config.yaml
n_layer: 8
d_model: 224
n_experts: 192
experts_per_token: 4
d_expert: 96
d_shared_expert: 0
activation: "swiglu"
moe_layers: [0, 2, 4, 6]
router_score: "softmax"
normalize_top_k: false
routed_scale: 11.7
balance_loss: 0.00722
balance_bias: false
router_z_loss: 0.001
init_std_router: 0.00895
lr_router: 0.00101
vocab_size: 2048
norm: "rmsnorm"
norm_eps: 1e-06
tie_embeddings: "early"
optimizer: "muon_variant"
lr: 0.00751
beta1: 0.9
batch_tokens: 131072
seq_len: 1024
train_tokens: 638000000
steps: 4868
dataset: "wikipedia_en"
Below are experts of layer 2 (counted from 0) of a mixture-of-experts language model. Rows are named router (the router's row for the expert), down (a neuron's output weights, with its number) and show model dimensions 0-223. Each number is 128 + 32 x the weight over its row's rms, rounded and kept within 0 to 255.
Before each expert's rows: a language model's description of what the expert responds to; "comes before" lists some tokens at least twice as common just after its tokens as in all text. This comes from a sample of Wikipedia text that the model never trained on. Tokens count by the router's weight.

# expert 24
What it handles: Number-leading spaces and digits. Spaces and first digits before numbers, in coordinates, table cells and years (was 60.1, in 1951), plus verb stems ex, del, repl.
comes before: "1", "0", "2", "9", "3", "4"
router [ 83 151 151 140 128 154  87 170 162 150  96  98 171 176 182  88 157  90  92 124  93  96  81 104 151  86 158 186 159 108  90 136 162  97 106 154  87  91 112 143 117 113 115  86 178 168  91 160 101 162  92 107 142 113 115 120 111 119  95  72 162 143  85 163  89 157 170  97 100 164 158 153  94 162 153  99 181  95  99  99 100  78 167 137 184 155 147 112 133  91 160 152 110 103  63 157 105 100 162 107  88  94  91  97 143 103 108  97 133 103 168 161 145  84  74  80 156  81 164 154 149 121 117 150  97 165 147  87 149  67  91 147  81  99 160 169  91 160 152 117 167 140 146 183 154 163  98 101  98  82 154  95 133 104  94  99 101  97  97 105 135 155 115 155 108  96 110 104 175 171  80  94 173  91 158  76  90 155 135 144  88 157  92 154 148 162 106  99 165 105 107 159 159 145  95 155  92 170 162 165 168  98 112 163 108 153 171 117  98 146 111  99 163 106 155 144 157 143  90  93  77 162 123 167]
down0 [ 94 118  67 175 122  95 138 149 154 127 155  43 147 134 100 130 145 120 140 152 149  65 154  73 122 171 121 138 120  94 120 141 150 111  94 151 170  92  69 136  83 148 125 117  94 175 185 120  87 102 160  91 127  51 115 135 136 115 112 151  77 191 156 114 130 108  89 124 211 165 171 138 121 188 113 141  56 135 100  92 149  96  87  84 175 132 131 135 135 158  96 135  97 145  72 107 113 157 125  80 117 172 132  85  92 171 150 119 167 119 159 138 155 160 133  80  96 151  37 143 155 183 173 133 136 113 131  96 101 117 126 185 183 131 162  76 108  82 127 103 155 133 159 155 161 122 187 154 200 142 122 110 113 136 132 150 123 132 156 158  99 118 140 164 122 145 136 110 113 111 131 137 182 200 183 140 146  98 141 101 147 215 164 103  95 163 106 101 146 170 133 100 124 179  95 181 133 120 165  97 107 118 164 103 113 158 172 161 166 154 156 150 128 119 142 105 118  97 111 118 167  96 122 131]
down1 [138 176 168 136 139 122  98 130 177 142  86 116  77 101 102 104 108 136 166 117  79 150 123 130  62 116 137 162 188 141 156 128 100 169 170 182 182  65 144  87 132 137 130 119 155 153 117  96 126 101 157 144 185  67 127  85 135 112 127  92 153 158 176 102 138  78 194 118  93 156  94 133  83 102 196 137 110 145 162 109 115 152 110 171 138 164 139  76 178 157 138 126 120 150 130 218 167 128 154 145 131 109 149 125 148 122 113  91 162 133 146 117 131 134 115 176 129 220 135 172 141  31 143 152 129  98  70  93 143 113 131 166 115 100 128 132 137 112 117 158 156 176 175 129  59 164 155  91 136 184 118 163 101 107 106 101  78 163  69 143 148 180 164 108 150 194 115 101  95 111 105 113 149 143 144 181 136 159  89  89 125  81 110 144  87 145 114  92 165 141 127 154  73 109  66 148 128 104 107 110 164  76 150 116 124 140 103 149 120 108 171 173 127 163 123 145 132  67 118 121 144  70 145 126]
down2 [ 97  92  89 187  89 129  58 108  92 129  88  68 144 186  96  96 160 156 152 116 128  87 170 110  83 128  17 129 163 129 138  96 151 157 184 166 153 105 132  98  89 148 130 167 147  25 107 136 127  96 147 135 152 115 160  98 159 126 177 179 136 153 107 127 117 127 163 114 111  81 133  83 162 117 104 109 136 156 157 146 135 187 168  93 149  90 114 100 122 166  80 151 110 113  94 124 125 128 139 152  91 143 110 138 122  90 110  67 141 135 106  68  86 117 161  71  92 106 125  89 149 130 119 155 157 151 128 143 145 111 139 175  67 139 170 153 188 150  87 121 158 210 151  83 123 162 133 138 103 144 103 116  88 154 106  94 143  87 178 138 105 118  62  56 137 138 139 143  89 168 144  92 142 130 124  68 108 126 137 105  86 128 155 122 120 116 147 191 193 106 119 101 149 150 117 136 149 145 128 138 114 157 159 129 139 110 124 156 117 125  89 159  56 133 143  77 130 161  75 114 184 105 134 179]
down3 [131 127 137 106 132 106  88 163 139 169 149 126 140 134 175  96 122 115 130 131 133 137 160 126  98 165 107 104 147 116  29 131 129 118 130 162 110  99 138 156 130 102 204 134 166 120 147  59 179  82  70 193  73 118 106  65 156 172 147  58 134 112 233  63 101 173 124 124 162 181 179 117  67 181 129 127 128 147  70  72 127 122 142 140 146 123 206 144 127  80 116 100 161 135 126  54 174 128 125  99 103 141 134  88  93 139  84 158 131 173 142  61 167  94 139 183 186  96 112 104 103  93  94 116  62 146 113 129 142 100 149 147 108  76 158 152 149 148 169 105 122 114  80 144 123 163 125 126 148 105 142  96 167 126  84 139 119  78 115 149  74  89 164  84 134 101  97 122 137 104 140 129  62 118 121 128 101 153 111 112 108 134 138  90 179 112 140  96 105  98 141 131  92 143 104 107 156 123 120 112  78 109 104 112 127 109 129 124 114 155  31 144 148 150 117 144 100 150 114 135  82 137 127 124]
down4 [ 92 188  67 170  75 152  95 121 148 103 122 184  74 138 120  65 165 111 154 148 125 101 128 139 169 121  98 159 155 127 127  70 139 162 124 143 119  91 172 153 113 189 118 148 108 129 176 132 173 124 129 131 155 111 154  77 109 129  78 146 149 124 124 187 137 123 161 165 153 136 110 109 126 105 109 188 146 127  63 105 140  63 193 137 119 191  96  97  83 229 133 120  91 149 111 121  49 173  97 206 105 132 151 104 132  87 131 156 117 162 133 154 198 127 119 133 103 145 112 140  59 154 146 133  84 140 155 129 118 106  95 186 167 129 144 111 116 114 109 141 152 123 157 108  92  95 131 157 124  98 131 175 153 145 133 119 125 130 160 174 134  74 124 121 129 105 129 112 103 143  70  57 160 123 131 131 188 125 135 170 139 151 163 169 174 117 187  77 131  77  71 132 170 189 136 107 176 109  86 134 167 133 131 102 128 161 107 117 140 113  97 145 143 188 131 149  94 141 163  72 127 112 186 122]
down5 [147  87 165  99 114 154  61 123 136 204 138 132 132 140 117 178 130  94  98 103 129 123 106 103 163 108 120 161 139  75 138 160 117 165 143 153 134 100  92 151 157 169  81 138 154  58 157 150 100  82 120 134  86  42 111 148  88 133 143  79  88 139 121 102 137 140  92 150 145 130 147  26  89 107 107 143 136 135 144 109 106 136  61  75  93 117 132 124 135 116  77  90 100 153 126 159 177 126 147  83  84 148  80  74 116 103 174 110  77  82 110 111 123 140 212 153  88 145 141  96  80  96 136 162  92 137  76 140  85 120 145 155 149 113 165  96 192 165 129 117 129 113 143 138 129 119 100 147 183 106 150  82 119 122 154  90  86 102 122 119 117 186 149 173 139 123 148  99  95 154  97  95 105  84 144  70 148 112  96 164 143 175 140 122  99 203 123 105 161 150 127 173  96 200 105  76 175 138 128 109 131 128  95 133 145  70 140  92 127 121 158 180 144 140 120 136 118 119 202 123 127  88 132 186]
down6 [173 130 100 127  72 114 101 180 139 118 134 130 191 195 227  72  90 127 164 113 138 123 116 103 143 110 102 105 124 124 149 159  73  93  68 152 127 145 128 153 122 109 143  61 125 115 131 124 105 124 159 120 128 130 107 115  99 128  49 170 122 169  80 156 116 149 144 144  94 145 107 137 124 123 110 122 137 169 154  83 130 136 100 120 129 104 123 139  62 173  39 142 124 147  75  75  53  23  91  76 158  31 156 134 144 112 118 177  89  93 136 151  84  84  72 120 120 143  66 135  82 117 112 141  89 125 106  81 130 136 161 138 118  86 141 137 141 127 156 122 146 124 143 122 181 173 157 114 118 123 107 114  76 121  96  95 120 148 119 104 141 143 140 127 140 166 130  96 165  86 103 102 196 165 130 168 112 118 100 131 105 137  63 116  91 123 181 178  72 111 130 114 100 151 150 109 134 127 138 150 103 134 182 127 106 140 108 137  69 188 130 119 161 118 142 158 119 146  89  92 155 165 171 150]
down7 [147 131  91 126 116  96 119 109  69 106  87 170 119 130 123 108 136 172  90 140 137  48 101 156 194 143 169 154 122 129 168  95  88 103  87 112 114 142 178 147 111 128 128 151 165 183 127 162 128 125 187 108  97 101 129 102 164 151 105 129 121 149 105 133 123 156 117 117 142 132 129 125 187 131  97 123 109  88 143 129 206 125 123 155 179 151  78 114  89 188  77 123 114  64 154 163  87 108  94 130 108 169 184 212 134 194 142 146  77 125 169 130 163 179 145 123 146 133 110 122 141 132 168 119 151  87 174 156  89 122 111  91 139 152  88 163 116 110 168  82 160  78 141 131 142 110 154 110 112  88  97 155 142 140 107 104 156 119 124 168  99 144 106 163 116 124 129 104 172 143 141 110 101 138 139 137 200 105  53 160 151 118  91 140  97 157  15 130 133 169 158 183 142  50 130  99 125 159 128 154  86 161  80 131 188 150 114 187 119 121 152  84 110 155 155 111  99 118 210  88 124 128 129  96]
down8 [133 182 125 111 138 148 110  57 152 113 138  73 134 106 151 136  90  78 125 105 129 154 155 111  96 157 160 142 121 160  73 101 130 138 168 105 138 152 120 115 109 152  94 124 132 129 111 110 185 150 155 134 204  85 114 150 143  93 181 113 149 115 157 125 128 108 149 145 158 144  82 128 105 160 137  96 148 135 156 208 139  95  78 150  47 131 119 116 151 160 115 149 165 120 145  94  48 145 159 141 155  94  74 127 142 116  98 111 159 168  88 101 145  73 145 153 134 110 160 186 132 130 136 111 222 142 121 165  82 124 158 122 108 160 155 116 153 123 187 160 119 103 128 137 158  96 184 131   0 151 149 151 142 146 182 173  38  82 108 109 130 164 155 133  61 168 129 130  90 141 115 138 127 158 105  56 134 165 100 126 159 195 111 100 157  67 109 159 132 120 156 151 122 155 172  91 129  94 108  99 148  66 160 145 124 157 120 184 156 136 129 115  93  99 149 131 127  97 100 125 147 136 115 128]

# expert 10
What it handles: Digits and pronouns. Digit pieces inside numbers, times and table rows, plus the pronouns it, there, them and the Arabic article al; "$15,938", "9:52", "as it".
comes before: "0", " |", "1", "3", "4", "5"
router [ 96 157 168 153 120 157 103 165 165 161  98 118 165 156 179  93 165 102  94 121 100  90 105 106 165  98 168 170 157 108 103 143 160 101 104 161 100 109  92 151 105 108 123  98 174 149 104 173 112 153  96 104 160  92 131  95 109 114  93  85 173 164  82 155  94 153 161  95 104 166 163 168  99 168 162  86 153 104  96 112  96 116 186 151 157 148 149 105 116  96 164 150 109 116  71 159 109  96 147 121 108  81 123  94 149 117  79  82 181  83 154 175 160  92  87  82 163 103 160 158 138 115  98 166 101 154 151  71 145  92  77 154  95  66 157 157  79 175 153  65 156 158 154 170 149 148 107  98  91  92 169  94 128  90 108  99 113  96  86 111 154 114  94 163  98  93  87  94 166 161 123  96 166 103 172  99  96 148 161 162 100 159  95 138 157 166 113  93 147 120  97 158 150 144  81 171  98 165 148 168 145  92 113 182  92 164 172 126 100 146  83  97 157  94 165 159 164 160  88 118 102 152 104 167]
down0 [147 108 155  82 109  97 154 110 162 139 150  87 161 106 128 114 148 142 135 144  92 117 160 197  95 122  64 199 105 164  97  83 130 155  90 131 143 139 107  71 139  96 151  84 151 156 174 146 122 139 139 117 123  73 114 216 152 131 104 123  89 106 168 122  72 150 154  92 173 127 135 103 184 134 118 108 130 118  72 165  69 133 101 131 119 126 143 129 145 162 119  91 102  72  91 125  67 163 171 141 140 140  92  62  94 167 151 104 153 147  78 148 157  82 101 124 110 141  80 179 162 145 159  51 120 132 117 106 141  88 130 154 120 159 152  84 148 101 160 134  94 122 129  62 128 110 130 157 104 134 105 105 129 165 106 162 117 126 119 123 107 155 156 137  72 153 200 136 125 139  83  72  63 138 137 114  55 141  92 148 162 123 111 162  80  99 165 123 145 137 164 160 103 209 132 146 104 165  86 129  73 131  99 109 134 106 107 185 140 139  89 113 134 111 203 131 171 163  97 115  58 162 147  87]
down1 [116 189  84 124 155 161 106 184 103 113 136 146 147 230 113 148  97  93 107 172 111 133 160 150 142  47 171 126 142 121 168 129  94 178  85 133 109 147  98 157 147 108 131 130 137 103 158 123 157  78 123  85 185  93 179 139 131 106 172 134 176 131 185 116 110 166 115 157 116 104  87  96  65 140 125 153 123 137 102 139 104 160 112  91  95 102 191 117 135 144 172 126 167 139 109 126  86 138 150 167  90 134 105  64 137 149  93 129 115 140 110  98 137 143 144 116 131 104 128 176 118 121 103 148 168 129 121 153 134  61 134 110  12 135 122 139  66  72 138 182 180 182 141  88  84  63 140 142 132 203 170 195  87 155 104 122 118  64 108 143  96 139 127  67 143  93 104 135 116 139 141  87 134 105  89 158 101 138 129 121 185 152 134 124 145 203 127 101 174 127 119 128 117 100 122 105 171 148 127 140 173  85  79 135 136 109 138 120 187 128 160  83 122 117 132 112 163 134 120  65 131 127 108 151]
down2 [109 157 156 169  66  96 122 128 147 129 135 106 129 141  67 161 139  79 118 144 153 142 109 155 114 139 111 155 143 133  89 104 133 112 106  97 132 141 119 142 102  94 173 103 110  98  93 177 174 141 102 116 119 170 137 168 119 126 181 136 200 127 171 100 135 164  91 136 141 162 125  89 141 140  96 116 150 189 140 173  95 161 121 160  62  90  98 157  94 114 106  93 149 106 199  96 145  59 177  82 110  96 121 115  94 132  85 124 102 123 190 216 128 139 171 153  53 172 140 151 167 136 101 123 157 103 126 124 141 172 115 142  86 101 156  88 130 168 107 113 130  94  56 155  86 138 128 107 170 111 151 131 130 107 163 135 120  82 152 146 128 163 106  57 133 105 202 169 110 118  98 102 144  66 114 173 197 169 152 159 136 145 110 133 154 165 121  90 118 154 116 173 122  88  93  93 137 157 189 129 137  70 113 112  82  91  79 128 147 129 136  72  99 103 110  82 129 128  95 104  93  90 146 209]
down3 [120  73  59 173 129 184 114 159 175 147 127  75 124 138 109 150 133 159 130 145 153  77 139  82 127 123 189 155 180 141 113 136 153 146 120 192 131 117 136  71 130 105  91 107 139 122 124 150 166 150 126 177  84 111 112 113 166  95 147 139 109 112 131  97 108 180 143 108  98  62 170 123 122 145 122 176 132 125 159 112 162 100 102 152  95 156 144 121 155 107 122 141 130 137 167 171 132 159 194 114  76 156  92 130  86 153  76  94 130 180  87 116 189 125  78  93 145 108 107 125 127 195 156 106 170 135 145 123  81 146 130 156 100 106 100 147 100 146  86 149  69 161 153 133 169 160  80 171 169 143 168 115 113 105 128 176 108  72 121 129 153 116 121 126 183 125  97 162 167 142 132 154 147  94 127 153 247 123  73 111 165 147 145  98  81 133 176 152 178 199 116 108 108 121  96 154 145 114  92 130 101 125 133 117 128 108 181 142 158  52 133 120  91 117  76 156 181 122 116 122  90  60 188 111]
down4 [ 84 111 193 151 112 131 112  75 171 117 141 129 139 145 114 118 163 129 121  93 140 100 139 125 172 168 146 108 134 173  70 106 140 132 123  94 111 131 117 185 117 123 120  90 169 139 117 119 171  95 101 147 148 120 150 136  89 137 138  69  74 167  89 121 158 146  95 138 131  99 147 135 155  85 102 152 194  52 170 152 147 172 102 165 130 202 140 158 114 171 144 126 155 159 122 127 152 189  94 145 153 103 116 147 130 142 119 108 215  84 161 135 102 133  91 177 153 149 129  81 118  93 122 116 141 117 136 144  93 143  92 136 104 137  88 117 104 134  85 133 110  93  49 175 110 139  90  77 122  94 120 113  71 169  97 179 133 159 113 220 111 150 153 136  82 189 153  94 146 146 114  92 153 147  89 127 130 181 177 153 100 119 113 177 142 113 171 126  95  82  73 144 123 139 106 109 187 102 131 178 103 165 163 111 133 178 148  95 172 141  96 138 195  97  86 168 161 115  45  63  92 125 115 135]
down5 [190 157 129 113 174 106 184 138 162  89 138 129 140 130  75 111 144 102 196 129  72 138 109 141 112 118  84 163 130 151 158 112 119  94 113 135 135  94 143 134 103  99 126 155 138 116 191 129 130 101 158 142 100 121 147  56  93  88 159 152 125  85 130 160 121 106  54 124 135  68 106 121 149  90 105 135 113  89  97 186 122 136  68 126 134 112 122 173 204  95 112 138 114  53 158 147 166 155 133 128 121 125 102 160 101 134 161 157 203 151 158 128 137 139 141 177 129 122  98 177 178 137  86  61 133 139 153  89 144 110 143 114 145 116 192 132 128 142  41 154 127 137  88 109 193  52  94 132 112 127 119 133 180 136  76 103 155  82 174 137 101 155  79 145  74  89 118  59 139 157  60 127 162 152 163 135 170 171 138 166 138 167 115 182 117 180 131  77 146 114 106 162 133 149 134 102 136 145  65  99 105 110 128 195 128 123  93 128 110 172 175 155 137 121 161  76 116 119 118 123 162 155 156 136]
down6 [127 161 128 143 165 121 108 110  95 137  82 154 129 150 139 140  81 173 216  74 140 165 110 147 155  99 110 158 168 134 172 119 117 125 143 112 175 123  82  35  87 139  85 182 125 113 149 141 131 143 136 116 166 140 101  84 136  98 148 104  73 118 121 152  92 192  99 161 141 139 116 142 124 136 141 119 182 192 129 164 154 117  80  83 114 148 131 149  77 185 140 130 135 135 154  98 138 103 146 130 183  52 186 175 137 111 152 151 113  98 171  85 139 153 137 110 123 126  90  87 184 155 183 124 170 118 100 103 109 176 175 153 117 139  66  95  77 134 154 176 119 120 120 152  93 116 133 112 138 105 141 166 166 124  52  83 146 123 107 140 108 168 142  80  77 125 134  84 167 113 128  85 143  88 109 182 104 120 142  89 111 128  32 109 146 162 109 146  96 169 115 109 161 138 118 102 173 154 152 137  98 115  94 103 102 164 175 126 128 159  54 141 142  98 134 102 160  73 157  58 111  80 144 141]
down7 [172 121 120 141 129 169 112  93 154  69 134  71 123 170 120 101 184 125 156 134 135 171  93 140 136 133  98 113 146 202 157 123 119 123  84 152 141 164 126 134  99 117  66 125 128 172 144 142 129 142 116 110 112  95 135 148 144  45  85 124 168 131 139 107 117 138 117 135 132 139 135 194  92 149 101 115 144  82 105 107 161 145 152  97 155 119 110 141 172 116 139 120 125 113 142 133 138 186 130 103 133 118  96 130 118 108 170 126  86 118 158 179 122 156 112  78 132 145 131 143  58 143 120 105 109 128 231 118 139 183 140 105  95 118 124 214 165 155  96 146 117 106  86 121 134 154 113 128 136 118 150  66 120  96 139 117 120  77 125 190 152  98 167  79 105 113 174  91 185 133 127 171  70  83 130 143 150 144 126 135 170 100 144 134  94 129  77 157 147 175  32 142 130  87  89 148 125 153 191 123 109 104 241 142 127  46  76 161 159 135 156  92  95 119  80 156 179 116 144 146 164 126 109 201]
down8 [ 61 176 180 170 120 140  65 118 145 157 138  51 168 105 136  87 146  58 143 175 184 106 110 108 153 124 173 126 133 118 109 179  95 135 115 152  91  74 127 109 130 112 178 119 149 162 158 114 150  77 166 115  80 109 111  53 116 148 163 113 107 126 128 104 128  91 118  94 160 134  63 103 118 100 109  99 160 156 116 179 126 132 137 131 188 194 109 137 108 129 159 134 124 171 147 138 109 100 146 134 194 115 132 129 115 110 116 112 156 129 143 138 106  53 143 126  96  88 113 143 107 140  99 134  92 103 156 211  94 111 134 113 147 174 145 162 119 100 123  97 119 158  86 127 144 166  80 160  61  45 138 204 119 115 157 192 123 127 164 159 100 135  78 113  80  95 114 149 127  68 100 169 133  66 114 133 100 133 109 135 141 151 130  83 180 116 107 139 121 119 145 146 182  87 114 151 135 152 160 137 180 190 152 187 137 127 172 105 114 146 141  83 129 127 100 142 144 105  88 137 165 189 158 180]

# expert 37
What it handles: Table cell digits. Spaces and digits opening cells in sports and results tables, like 1'4'0.3, plus table separator rows and racing codes such as T'H'R.
comes before: "2", "1", "0", " |", "9", "–"
router [ 85 148 172 149 117 146  88 157 163 160  96  99 151 152 187  94 155 100  95 130 108  84 111  77 166  88 170 159 149  91  96 150 147  91  91 176  99 102  89 149 103 104 101  89 168 164  98 153  80 144 102  98 168  92 114  97 100  75  91  79 162 164  85 144  96 164 143  88 108 173 177 168 107 158 163  95 165 104  91 115  97 102 174 158 154 157 160  79 106 105 137 158  93  92  85 165 100  82 150 103  93  94  97  97 145 106  70  99 146 100 144 161 143  90  81  84 148  82 157 146 151 134 106 166  89 154 152  89 156  96  95 145  81  84 150 153  89 160 135  69 149 163 156 159 167 147  99 106 102  94 156  81 118 110 111  88 102 106  92 106 141 150  87 161 107 106  91 100 157 164 115  98 167 101 167 112 106 149 145 153  82 164  90 167 154 158 125 108 168  96 103 155 168 135  80 154 105 166 144 150 168 112  87 164 108 165 164 130  93 156 131  83 154  94 165 148 156 160  86  75 108 164  97 154]
down0 [ 82 117 196 145  86  96 162 104  97 161  96 188  67 107 173 117 118 176 113  95 115 118 145 164 125 111 150 124 142 112 117  73  83 149 131  85 169 101  60 109 178 114  97 150 122 206 193 125 134 130 138  94 114  84 139 165 109 147  88 139  96 150  92 156 135 166 143 134  86 154 170 148 147  88 158  69 165 133 142 122 130 152 123 143 200 129 126 157 124 161 101 178 140  45  87 145  96 187 151 116 180 173 121 145 119 100 111 146 135  90 153 123  49 132 176 131 126 115 121  41 159 116 140 152  72 152  99 131 137 206  56 104 139 109 144 162 152 128 139 115 123  95 111 109 153 144 127  97 178 130 130 129  90 129  87 153 145 146  70 179 114 161 114 147 160 176 146 169  89 157 142 120 111 175  82 134 148 157  93 126 112 195 133 132 128  97  64 139 203 139 127  82  85 110 140 127 149 156 102 149 155 157  83 118 133 135 129 119 164 120 133 119 135 169 125 147 154 154  89  97 126 156  74 155]
down1 [165 182 159 150 103 124 105 141 142  68 106 160  51  98 160  73 151 115 153 186 110 101 113 164 119 149  95 168 141  67 123 111 133 121 131 147 132 136  91 137 148  86 174 111 154 118 156 155 151 127 126 163 120 116 136 123 122 112 167 118  54 137  94 100  89 146 130  74 129 128 108  58  73 153 167 117 138 139 166 166 106 155 112  55 145 150 155  63 101 116 149 188 109 198 160 110  85  93 120 140 110  80 116  86 147  39 135 158 130 131  82 189  47 119  83 132 134 126  80  76  81 180 116 134 137  55 130 135 218 132 127 155  87 109 116 132 101 170 118 157  94 177 125 114 112 178 135 160 135 191  90  98 127 175 163 100 142 126 162 161 110 132 118 126 133  86 126 124 144 127  98 108  88 164 125 107 112 151 164 171 137 127 139  96 131  88 113 149 114 158 132 165  63  88 161 136 138 138  67 137 184 101 123 135 155 152  92  65 153 149 111 122 104 175 147 124 139 145 161 152 129 131 130 164]
down2 [190 153 128 140 135  98 179 124 139 133 123 164 153 158  93 112 164 147 140 164 141 112 150  68 123 122 167 154 149  98 178 143 125 118 157 102 124 108 134 137 133 120 147 175  79  96 141 152 176 165  97 130  93 176 107 144 132 121 137  96 153  58 172 107 104 145 151 170 103 152 156 156 150 127 136 140 127 119 147 152 134 130 125 139 112 171 176  79 183 143 116 190  26 123 124 132 176 103 153  69  86 127 177 172 124 158 124  79 121 171 114 145  55 156 145 122  92 153  63 187  73 180 167 159 143  87 134 166  63 157 158 137  94  98 158 127 119 207 125 109 141 117 124 176 157 113  54 120 139 153  98 165 104 169 125 136  73 114 130 135 135 123 106 146 121  74 136 149 130 141 157 139 120 117  82 116 104 178 122  88  53  60 103 101 161  80 115 116 123 102 193  71 157 120  55 161 113 131 126 120 114 143 136 160 123 137  90  88 121 137 157 109 120  96 125 177 151 198 111 116  84 168 150 147]
down3 [109 149  91 133 110 157 146 112 126 125 130 137  78 141 127 121 131 175 115  99 179 109 127 138 136  85 138 189 138 148 131 140 183 159 103 121 126 161  79 125 166  84 135 121  86 107 107 112 105  97 193 142  73 177 133 129 104 144 109 178 143 149 154 146 139 157 143 190 132 173 156  98 125 102 183 128 119  95 176 133  94 116  58  73 118 166 108 124 154 139 139 193 130 126 148 147 181 186 191 131 121 106 142 113 147  83 170  51  97 157 103 174 184 122  98 163 136 154  58 147 146 145 167 128 132  66 144 146 158 182  74 197  91 144 108 136 100  89 114 136 109 106  93 116 164 128 128 126 110 101 123 133 134 111 122 131  75  56  99  76 108 119 102  88 129 152 117 136  76 162  97 116 178 137 131 132  71 107 147 144 132 153 116 151 178 125 122  74 152 132 195 123  48 132 198 118 120 144 127  92 150  67 156  93 120 131 177 170 129 132 191 148 138 168 104 151  98  60 197 127 139 101 123 113]
down4 [ 98 120 133 122 126 141 146 118  95  53 123 172 124 139 103 159 106 127 126  99 142 141 140 125  98 114 119  70 122 220 145 106  53 127 122 167 152  97 174 207 187 113 123 109 146 171 200 139 164 156 119 199 141 149 132 114  98 122 117 145 193 213 130 115  93 118 109 145 110 113 124  97 176  94  79 146 183  68 120 151 134 152 156 124 131 112 126  60  97 130 154 153 124 134 111 151 229 127 116 183 147 147 161 137 185 122 199 164  81 146  96 222 196 201 196 144 143 155 118  78 162 129 132 129  89 191 141 122 130 151 145 171 114 167 104 149  72 110 104 115 107 108 168 135 139 117 118 124 146  92 139 107 126 162 111 116 119 154 122 144 117 187 104 124 151 139 117 136 140 142 140 107 136  94 167  81 163 150 100 177 146 160 105 114 141 131 168 126 103 137 133 153  88 150 126 104 181 113 145 197 145 124 166 125 127 154  94 127 124 112 165 160 138 133 107 157 113 118 173 145  81 139  86 138]
down5 [ 85  80 166 102 118 148 160 114  77 121 108 163 135 103 109 128 122 131 131  96 191 207 149 150 147 109 161 234  98 177 109 169  68 157 140 151  95  65 120 116 142 152 157 100 105 106 119 108 116 117 109 154 140  65 118 125 165 158 134  84  95 101 182 157 134 140 151 143 133 110 136 101 163 185 118 224 196 109 104 123 164  60 160 163  93 126 109 183 115 109 163 148 115  93 105 135 127 110 105  99  50 129 169  96 167 136 148  95  88 104 142 121 122 131 109 148 119 142  92  74 102  88 139 120 155 119 128 141 130 153 115 143 138 129  88 176  96  67 171 141 110 100 153 186 145 120 114 171 160 130 122 136 111 111  90  86 133 101 157 133 165 117 173 132  98 122  78 122 150 114 108 166 124 141 152 144 105 103 111 120 163 207 145  64 192 106 117 181  94 137 147 118 155 120 119 103 182 196 122 165 100  58 170  95 141 175 110 157 154 137 147 129  76 124 132  68 124 153 158 114 161 154 126 154]
down6 [145 133 191 122  80 124 113 163 109 162 123 127 113 151 168 119 166 112 152 135 189 105 139 133 133 135  75 170 113 135  94 185 166 119 149 115  91 102 137 148 141 175 118  98 190 114 126 107 163  95 115 133 179  83  92 154 112 129 181 110 120 129 106 145 161 137 160 141 120 160 128 124 162 115 121 146 183  87 148  95 129  85 143 142 171  91 166 110 164 151 158 170 150 125 173 100 117 178 152 146 105  92  34 123 101 145 104 129 167 127 185 133  87 133  91 168 122  95  86 110 152 149 131  62 134 136 100 110 105  85 100 116 151 154 155 117 141  97 136 148 189 147 146 105 114 132 204 118 178  95  88 129 144 159 151 110 173 104 104 109  96 136 132 106 175 114 135  91 122 143 152 170  67  90 128 157 110 147 106 106 139 151 102 112 129 113  90 164 119 212 142 162 152  85 133  50 119 145 185 208  61 155  70  72 141 128  57 117 208  70  96 130 157 115 142  90 126  97 162  68 160  98 139 139]
down7 [ 84 124 166 151 106 144 169 141 113 104 107 222  85 180 123 163 119 116 166 104 103 119 120  64 144 137  92  80 123 134 192 147 126 155 106 113 146 130 118  89 160 170 130 115 138  97 166  93 148 169  63 185 105 103 181 143 150  94 207 130 111 144 100  89 128 108 185 148 122 145  85 107 155 150 135 111 147 109  83 106 146 115  93 193 107 126 110 130 131 143 109 110 116 166 136 138 103 166  80 102 119 130 119 140 160  88 162 184 151  77 141 144 138 104 127  93 164 133 129  93  83 134 173  64 161 129 152  84  95  83 156 107 149 160 139 195 108 109 153 148 167 120 122 128  72 133 132 167  54  64 146  65 144  79 111 102 114 121 138 158  84 152 123 115 131  99  96 108 189  95 123 112 109 127 104 137 175 162 130 108 144  95 125 107  95 166 167 157 143 201 103 157 148 130 135 140 112 148 123 114  59 139 167 117 148 176  84 121  90 121 117 124  63 104  58 185 123 170 201 119 138 182 148 141]
down8 [154 149 114 108 146  74 148 136 118 141 171 137 120 155 126 126 169  99 111 195 152  88 125  71  97  97 139 139 119 147 145 168 174 153 147  91 148 120 146  99 181 195 126 115 113 154 152 181  98 136 103 122 108  57 101 164 159 125 141 132 127 167 154 130 128  67 138 157 133  92 112 154 145 120 136 105 141 149  95 227 108 183 158 161 128 115 122  94  99 115 194 170 152 158 152 114 138 117 109 138 171  92  58 169 131 102 168  73 135 121 140 166 106 120 122  72 144  76 122  83 120 104 148 157 182 155 146 122 156  87 138  91  71 112 165  90 133 130 152 163  20 142 144 214 116 131  95 169 141 115 106 153 157 165  93 144 114 146 151 113 128 131 118 144  96 123 136 137  72 146  94  72 119  84 134  92 148 138 128 120 154 151 148  88 109 115 156 120 128 113 148 180 116 134 113  82 183 103 136  58 196  90 129  94  82 133 153 128  67 172 151  87  97 175 104  82  84 123  75 142 126  88  85 145]